From a checkpoint of a small mixture-of-experts model trained on Wikipedia.
Size: width 192, 52M parameters.
Training: a variant of Muon for the experts, 4786 steps.
Below are experts of layer 6 (counted from 0) of a mixture-of-experts language model. Rows are named router (the router's row for the expert) and show model dimensions 96-143. Each number is 500 + 25 x the weight over its row's rms, rounded and kept within 0 to 999. Numbers have three digits each.
After each expert's rows: "mostly gets" lists some tokens that are sent to it at least half of the time; "gets" lists some tokens that make up at least twice as much of what it gets as of all text. This comes from a sample of Wikipedia text that the model never trained on. Tokens count by the router's weight.

# expert 21
router:509455528479490504501534473500480466481531529472488540540530465523525527500505532449487454505497466515486530483479458539459462503536514490500498
mostly gets: "cin", "Event ", "Primary ", "†", "Singles ", "History"
gets: "the ", "The ", ": ", "- ", "s ", "his "

# expert 14
router:487501506469472495540521500493485488468513542508486507534489480485534518499501517468474486511492508502453531480475467515487498537508516507519534
mostly gets: "Born", "Royal ", "The ", "Full ", "Battle ", "entire "
gets: "the ", "The ", "s ", "= ", "In ", "A "

# expert 95
router:473481550478468508538508479496488502498532501490502510511521466510534510503478496482472455539487474516484494464461508492471471538542508457532516
mostly gets: "00 ", "them ", "her ", "14", "18", "Candidate "
gets: "of ", "- ", ".", "==", "6", "her "

# expert 66
router:491459540494460506505505466500469454506539531466480522533521482533514541488479538456462502503488485521458534496501465538483466506545517501513522
mostly gets: "(#", "Some ", "County", "classification", "Many ", "× "
gets: "(", "in ", "–", "and ", "\n\n", "2 "

# expert 8
router:501470546488457522536506476502435456495510493497466499508507474528520523473469504462461462500496502508472479470506501490496458504522517487532530
mostly gets: "Born", "people", "politician", "young ", "Council", "students"
gets: "and ", "by ", "with ", "a ", ".", "has "

# expert 91
router:499493516486490520529521462456500484496552530484482532510525483531536512490461499468474494502498465517463526469467486544478457533504504502523503
mostly gets: "At ", "During ", "In ", "From ", "Despite ", "On "
gets: "the ", "The ", "In ", "(", "at ", "'"

# expert 5
router:485473500506490509517517476522474475508510535463479502528532492515508526490502528493472494523469484522494505471464472524481487530535534452486512
mostly gets: "MPC ", "JPL ", "ratings", "Gls", "°", "Chart "
gets: "- ", "| ", "'", "°", "/ ", "\" "

# expert 50
router:498485547495492490516482479515491480500521535478508495538504505537512533490476514480463458525479482533451528471455499551460480519547495486528515
mostly gets: "=", "commonly ", "Nominated ", "Festival ", "vs", "along "
gets: "to ", "in ", "on ", "by ", "=", "s "

# expert 45
router:497499537478487498522520480492472473481514521470502544526494509491514542455505523454472455494475452515482527484495486510496490534528501467510517
mostly gets: "New ", "Los ", "Born", "Hapoel ", ".\"", "del "
gets: "\n", "-", "\n\n", "- ", ". ", "0 "

# expert 81
router:511479517480465501505496481517499447451544511507471499531522490505534539479486516494445444525478485525494516473489487522499457525511497489519543
mostly gets: "(/", "medal ", "Population ", "father", "Votes ", "aged "
gets: "of ", ", ", ": ", "/", ") ", ":"

# expert 15
router:498484512459447518523486469479484476500508527475504521541513498496498546479485516473470478542490465537491500497473492537482470530538482476497523
mostly gets: "Clade", "(#", "& ", "Ab", "non", "frac"
gets: "-", "and ", " ", "\n\n", "s", "& "

# expert 41
router:513472498486481474515491475503493452467550531489498531540540493532524544489496500464495457499461488503466503485461485531465477532519499498490540
mostly gets: "=", "According ", "±% ", "ted", "Note", "original "
gets: "of ", "=", "in ", "to ", "ed", "• "

# expert 20
router:501464533468488513521516466521497456482518532503479536553514495497525515504503497508452487510467484509465486493457498508471460542537521484500518
mostly gets: "His ", "Her ", "Its ", "While ", "Their ", "his "
gets: "the ", "The ", "s ", "his ", "their ", "its "

# expert 11
router:493502537459482504536522495495454450486553512489476503513495509500533512502489531477479477506467492529468501496466492502450498514527503468507507
mostly gets: "President ", "director ", "president ", "Secretary ", "Occupation", "artist "
gets: ", ", "with ", "for ", "1", "\"", "i"

# expert 31
router:484471546505481513541516483518464469475548518476503534518521470512516520455495526470484456507470458499496509493469494521484505498506499476522504
mostly gets: "{", "SI ", "}", "#", "*", "SD"
gets: "- ", "| ", ".", "\n", "-", "\n\n"

# expert 39
router:482455526460494518512531461473466494487531519461472520520522502513549530486499496469463442530473481515476489493483489518475491523537533483496513
mostly gets: "Species ", "Civil ", ")===", "railway ", "Population ", "=="
gets: ".", "==", ". ", ",", "===", "not "

# expert 34
router:501460537501493497519524456506500476504557504497483515537497464498510528491459540495448445514481504498470509480482489495501462530503505494501499
mostly gets: "He ", ".: ", "\") ", "): ", "She ", "he "
gets: ": ", "to ", "\"", "He ", "|", "he "

# expert 58
router:490477537462469499535534465493469510489493520474486531517521491531502532499497535462468451539482465536486507485503478515491487542537509503525500
mostly gets: "ratings", "% ", "Labor ", "Turnout ", ".\" ", "votes "
gets: "\n", ". ", ".", "% ", ")", "2"

# expert 44
router:504498544490471520509472477518467489477513517464501511523532506502510534499484512456451479521471482494511505490471486498451451508566539481513544
mostly gets: "(/", "−", "{", "build ", "Communist ", "ISBN "
gets: "the ", "(", "and ", "−", "have ", "American "

# expert 33
router:500486508468463526498525480504472484495543526495502499508506492542498529494483522468457484522492495505485500468479493505481468513510535474556505
mostly gets: "Website", "See ", "As ", "′", "History", "as "
gets: "as ", "- ", " ", "was ", "1", "2"

# expert 51
router:504492519472471482521491492525481493462527511459472511523538487511505544519496531487473454532478482532476497473481488536470497536536517483543500
mostly gets: "votes ", "$\\", "main ", "every ", "issues ", "})"
gets: ", ", "(", "| ", "the ", "\"", "all "

# expert 22
router:505497512485502497515492483525502491502501505448460503535522506527520507479483527485455491522483486496487487499460469518481485521512484496480519
mostly gets: "List ", "When ", "MPC ", "Win ", "Register ", "section "
gets: "\n", "and ", "that ", "who ", "which ", "when "

# expert 37
router:480480534480454504496537500489469464493529494501508522550511514530541524473503516475458474503475490519487521475480462539482463498509521475477522
mostly gets: "″", "See ", "This ", "color ", "material ", "size "
gets: "| ", "\n", "- ", "and ", "the ", "″"

# expert 48
router:501450551482480515518508463485483458471526503480498540539530456501530524466463514495466458509452473506499521499496477531497493529531522469501540
mostly gets: "When ", "though ", "Although ", "when ", "According ", "although "
gets: ", ", "\n", "a ", "with ", "\n\n", "), "

# expert 59
router:479478503474452514522520504509471485464539539470498538554527482511510505477494490480455463512494475535499498474496504494497496516532494491528518
mostly gets: "Coordinates", "Born", "Phylum", "Clade", "birth", "Founded"
gets: "| ", ".", "= ", ". ", "was ", "s "

# expert 93
router:511479545490476518511508471475477489471537506495494500543537484521540538510468531468491474525494487509473519475490482504465478505542518457517532
mostly gets: "originally ", "former ", "from ", "approximately ", "“", "initially "
gets: "of ", "\"", "to ", "from ", "in ", ": "

# expert 12
router:499459510491463495531512497523465459471511534499469544547522510539513527490510525456481466531462477525487499497480503531465465535538487460527525
mostly gets: "Coordinates", "(/", "yard ", "the ", "±% ", "The "
gets: "the ", "The ", "a ", "of ", "at ", "- "

# expert 55
router:521500530507463521535489459458500463513546534498486526508529478524556532502478486494475448479485490510466496464495495514495483537505527508523504
mostly gets: "): ", ": ", "', ", "It ", "– ", "They "
gets: ": ", ", ", "| ", "- ", "– ", "; "

# expert 30
router:496476537477466481514526496490478498476552493465482503517534478521512532488485506467490476522497505538501513481459497501489462492546521451527490
mostly gets: "Candidate ", "species ", "million ", "km ", "mi ", "Yes "
gets: ") ", "on ", "in ", "– ", " ", "th "

# expert 71
router:481463511474488515549510504506476485501549505459498547510491468547521535491488525492488491504484488515496484465462462514460493516524491477533544
mostly gets: "part ", "at ", "&", "per ", "be ", "parts "
gets: "in ", "as ", "at ", "was ", "be ", "-"

# expert 86
router:507481516468493518502519482506463452499502497472465506521519481526540543510482533484470474502478488525475499490480499514471492493539508490502522
mostly gets: "Species", "Genre", "renamed ", "becoming ", "Position", "considered "
gets: ", ", "- ", "| ", "(", "of ", "– "

# expert 68
router:458509508460482502542516459481460485457516538501513520523538474527514527497471500482443465505503493513497506463455485538470463537516522490514518
mostly gets: "www", "minutes", "sq ", "On ", "04 ", "English"
gets: ".", "(", "\n\n", "In ", " ", "On "

# expert 64
router:502471516506474491502491504504514467470524520469486533500531477513532527510483500458447496529462475531501527482455461494459479494548546498493525
mostly gets: "Early ", "loan", "Middle ", "Later ", "ical ", "Born "
gets: "\n\n", ". ", "–", ",", "/", "s "

# expert 25
router:500474504489481503507491483490476462500519541479509552516505501533550553493499528452470482514471476520484515501505455541448453505550497494543499
mostly gets: "List ", "Note", "should ", "Report ", "can ", "that"
gets: "to ", "and ", "the ", "202", "201", "–"

# expert 42
router:515476536500466527518531478511462473507505511491469527541504503513492514484488530463457467537509479534470514503486474502457468516502502480505510
mostly gets: "Phylum", "Clade", "century", "Order", "Year", "'"
gets: "'", ", ", "of ", "is ", "-", "The "

# expert 54
router:472482539498471517549531483492487498481538493465500506527507494493535524494469538483470475500497460520508526453484500525494474490538524460516546
mostly gets: "=== ", "\\", "Phylum", "Binomial ", "==== ", "== "
gets: ", ", "is ", "was ", "that ", "the ", "which "

# expert 80
router:480482544499493500539525504487484489491523505487472516514506490528531530493466534464472457498466482488474533492476501520486467516514522472518503
mostly gets: "brother ", "father ", "century ", "wife ", "By ", "director "
gets: "and ", ", ", "in ", "a ", "to ", "with "

# expert 38
router:486491532471486491537514451477492476478515538477465537527497482538539521490507536455496459512504494545485503480472502523452492523542508458526508
mostly gets: "much ", "By ", "cin", "Country", "not ", "very "
gets: ", ", "\n", "-", "not ", "; ", "be "

# expert 26
router:494482525481476494508495497488490492491517521499474531516546472532504539472456541472468492498491461502501498498503475496501495507502513480505503
mostly gets: "Coordinates", "whom ", "MPC ", "which ", "who ", "where "
gets: "\n", ". ", "by ", "with ", "to ", "that "

# expert 9
router:499487544483488518509519499491491458492544507483461543497530505540519534506461498471488445493484469525467515496490495526442483522508510506510539
mostly gets: "Genre", "However", "Each ", "status", "type", "="
gets: "==", "202", "201", "of ", "=", "N "

# expert 56
router:477474523461481479548515485511499491489521511466501556516541506518523537478503518500488467537473505524499526471487478539486479507532532487517533
mostly gets: "Binomial ", "== ", "Mik", "uc", "Saudi ", "DF "
gets: " ", "\n\n", "in ", "0 ", "== ", "1 "

# expert 75
router:481497547476474525524500488525512487468515518467499535513530497530540551494483497490455503500499467510502502471453489544468469508541522501505545
mostly gets: "Animalia", "== ", "either ", "|---|---|", "Length ", "www"
gets: "the ", "=", "== ", "that ", "- ", "other "

# expert 3
router:494457529467471517500498473483495477458525512481505523538540466545537523494500526454460462502470460536495506495456487532492481504537525489498538
mostly gets: ").", "). ", ".; ", ".)", "... ", "via "
gets: ". ", ") ", ".", "\n\n", "; ", "). "

# expert 49
router:492497509485485519525537470495482475501545541465478506541505467502541526490484522474479460516473471498460522511475470516497454523504510454503525
mostly gets: "UEFA ", "incumbent", "Win ", "medalist", "FW ", "JPL "
gets: "\n\n", "\n", ": ", ". ", "and ", "\""

# expert 10
router:468477498470503524531517462475472475472523503472504507505498501541526536484495509468483476519465460517472495499498459512489474504533520502524516
mostly gets: "″", "Gls", ",", "World ", "Area", "season "
gets: ",", "\" ", ".", "; ", "% ", "″"

# expert 36
router:504454497484467495529490473529504472455530537474457543526518509530508550480494536490490450500500467522493510507469507521466491535544524489501531
mostly gets: "±% ", "According ", ").", "\".", "194", "Stadium"
gets: "\n", ".", "\n\n", ", ", ". ", "201"